Below are experts of layer 5 (counted from 0) of a mixture-of-experts language model. Rows are named router (the router's row for the expert), gate (a neuron's input weights, with its number), up (a neuron's input weights, with its number) and show model dimensions 128-191. Each number is 128 + 32 x the weight over its row's rms, rounded and kept within 0 to 255. Numbers have three digits each.
After each expert's rows: "gets" lists some tokens that make up at least twice as much of what it gets as of all text. This comes from a sample of Wikipedia text that the model never trained on. Tokens count by the router's weight.

# expert 35
router:100095122156101136132126109141118132107113129125071107120100117136087183129131150139151193116117097104104099136109152169073136158063168147135145082173159169133146073159207129132068120144177123
gate2:132086155089088160157067153147146129135146084129066080071102178136139129139114188150118092169179101184060113060114123145129108120102102141140122151106137172146157111121123101141121082119120085
up2:129081157159117095166116178064115151084080114079115068186143156167188117147070145077108120184151111158071129074164073111139144136093152115177190092154129156156071100120126088165068102154136117
gets: "1", "2", "–", " in ", ", ", " "

# expert 5
router:087105092159093101118161126176117160110124124140094125144095054130068160151119139117127168128165125139163109149183170134121189130126148114186133110129184158148146105130150092078099049167134152
gate0:125090102106164238122127112145138108182134110088101139141074056133196168141120147113140160170130083127156127097157141035149144108085067113114080116084180061183136155147094133154131053094090175
up0:161103170100097118167156115142058144126133095134117124151142167104137142136183094086080144090085141129114170187136157157103141048080112092137176058102085199132163163137080082160150102115079080
gets: " and", ", and", " as", " to", " with", " the"

# expert 22
router:068108079182093159174109153131094168156098166168073076131113140125123160134167120124154080041110116120147122154153150153097139124067156147139168144136164148123124121147120091133093096171138142
gate0:099152130199104132086157126088095127107163103116122203095142146140166134146126138081093164085098100140193110107137070157153130089171142171059146070159114089181088106109158140141103079108080138
up0:170114141127106142161111139068156109163086093098150108118065119129122098060128046141147106117134097135202127205164103104149087122107112134106131047125133172177127195113113159148134061154178123
gets: " D", "d", "D", " L", " d", " V"

# expert 28
router:078121068162124115200169130191134100173134123137143108142111065150090150162096164177156129139161074079128072150146162137023134105092111137132141108157173147104171110135155101133098125174123153
gate2:126107206105133152089144130120139105088161093105106122059101073095110094124244155099118156124117156071086093143152122172074151108105143093153111126080087074144132180140086115115127128104216140
up2:069102206096134152134120171108153103082148151162116109120091064211142180125187116120094166108189063159105079129111130066157119129084133121121143089079117101096145170122136101073128122107106149
gets: "\n\n", "\n", " |", "==", "|", " |  |"

# expert 33
router:069112128161102125147118119172110105149149125140063134138074131112095150133091124156101128137139154098095102104138167151035131139080123136135152121183127180105114132119165107111092107178123137
gate2:105145126165071103105101173087102140120181170132078135188129174072108139207086115163119138144097124108114114103103175142208166119102086108151150126101122121161074169131121160158106140134050120
up2:142150150151166105145108107154159120133135118142137149120147190131106115055097146056097147114100112124118141117126106179106210195097140140064155085143137136144163131109062118114168066099136172
gets: " | ", " ", "| ", ": ", "- ", "; "

# expert 44
router:097083097147109097187147118161123128152118119166142129153089063100081170194100146152110125119124101082086117162142158110055125116084142120116123122123129130129186116129167085101115130162146174
gate103:147054128135126146172133167155182100072104124110173156115112166122134098091093122124147171126171107088117152156048203121160089118145064154121083145104180100115114141170156097162128059145084139
up103:159084147181123101125107144092094147132144146168134143154127170097158117155131151106182127143120083121119105159116093173084069059127119111124148110106142093193124152153116143150151143169105114
gets: "\n\n", "\n", "-", "===", "==", " =="

# expert 7
router:120127117178127137186114144176092155120119113137067096157116111181122193125106106155143134113124099098139118142124148141095131141088119126126150088173141142137151115141122126135110133142156138
gate2:153160117185141156093126145090156176128145138084120127080158065237150167159151090145082096123127076149147122165177181168193148100123159091106183154140137131121103086095125088121163160080094102
up2:127161080112137170145154115132120143111204123113134141127146161097076156170135046197185143152153107070095115163116115178125111105174178153129086090079116099154168202145113120138113122092146088
gets: "6", ".", " | ", " ", "7", "5"

# expert 31
router:106124089136136121131119120182118142097138082111078101126094158152106153185150120121104209145147078136122081154126105132104104152060130131143142042170120177107204085151135129088119143171130169
gate0:124099096100154082159172102140119158145147163182041096172160146146145106070157131075166192095151127064165110124105142152144098133117096127054110153101113193120104147106042084196091127162111166
up0:124082179128101144149165106119137113117121139149148118160081124171126153197099198096172148151175068167132151199123138126104119148131067124132165143112074074152148181078179175183129109149120084
gets: ".", ").", "s.", "\".", ")", ","

# expert 45
router:075096129125124158153134080181123139161136087184104106127060133178113145155151102121127142100171122134168096154096151163120133130072185102164153088159113113187124074165141085154112118113134174
gate0:179140096123095106141125133138101126132118100176174167156122157133085131128108145148097145117190139164133157105155121095159154170059106117067125129134144081137163121109114127133057125149110113
up0:103110112101095165110171074133083079122163152119160127076141118143094101108114130082138131121059141114126140125174077163131154069062110097159149104196136146129126180123050105088112088113122079
gets: "s", "es", "ers", "as", "is", "os"

# expert 41
router:101145140176133110157158128126134130146152158148044093093063113123103192174089104121158197130152127068121116134120147150051172138095163157134173121199170162121140085147157122132081129195153151
gate2:119108105097095115091175094074119127146154113141143090132124184166038087159141133150157134138149155123139097116133075147095128124201118116080133108127160153144101177145128102112148098194138140
up2:101129074094133169136132111122109158076132170105099144148080140075104108178122111130116100122198114094146140071116126129148181087138138094127096180121148118089152113137125079055090111164144152
gets: " | ", "; ", "0", "–", "24", "% | "

# expert 38
router:104112093106109119107179123131121136151116100101124130117090094135114174165134137139119178139165142146131140162162118123084155128128145139137116108135167223138147112132123121110116106146111168
gate0:099109111128119089112203133144054059095115088107078119114128144107148197071030113170134126132161134173119147147098062191105053131088163179172175125121133086170120120119152137141160133143082122
up0:126095187084110149116109172112125136142150172110143139099184155125134157122158181111140071145137150161137143086105083128255133145133150136173134094169126120176092145144112113145144149205130087
gets: ",", " and", ", and", "),", ", the", "s,"

# expert 0
router:062131107176082106149131176145110128158121114117076050093133076158108134121127148125149156125127135106144107129112188178100132142104186077149178076159192165125126082113133107103057158169138171
gate0:072091128118147068134092126100133098123058140136107105158111111145102118133171113108088112100184116134144122156139124175123128128130150098112153157146090133157126120149109099136061079170157181
up0:146171094115124146106093106123189095117148130128099106147131119178119142145093124136100171145139088119101101199112177162226163135124140088095099133154116150120121179120121046137153163104168075
gets: "\n", " |  |", "ia", "a", "us", "i"

# expert 8
router:121123140150117097123152095139113119134117135147070103118112127123096191128145121123184183104128125109104085174120138132095138172080142168135165056165137156143163098172162105134107151159154149
gate2:152111125065111137145064112163112139152089090093179113182107077146112134132203055088125127077122132110149112122119133134110106191161106136111130069086115105142145095093139123108162130113073054
up2:105063145073126122163162124133131140084190117147107198111111125171131131124022203091136123145154122180104120207171133083156167184180120162078069027137077110133082108174153153136126099136097164
gets: "0", "4", "2", "1", "3", "5"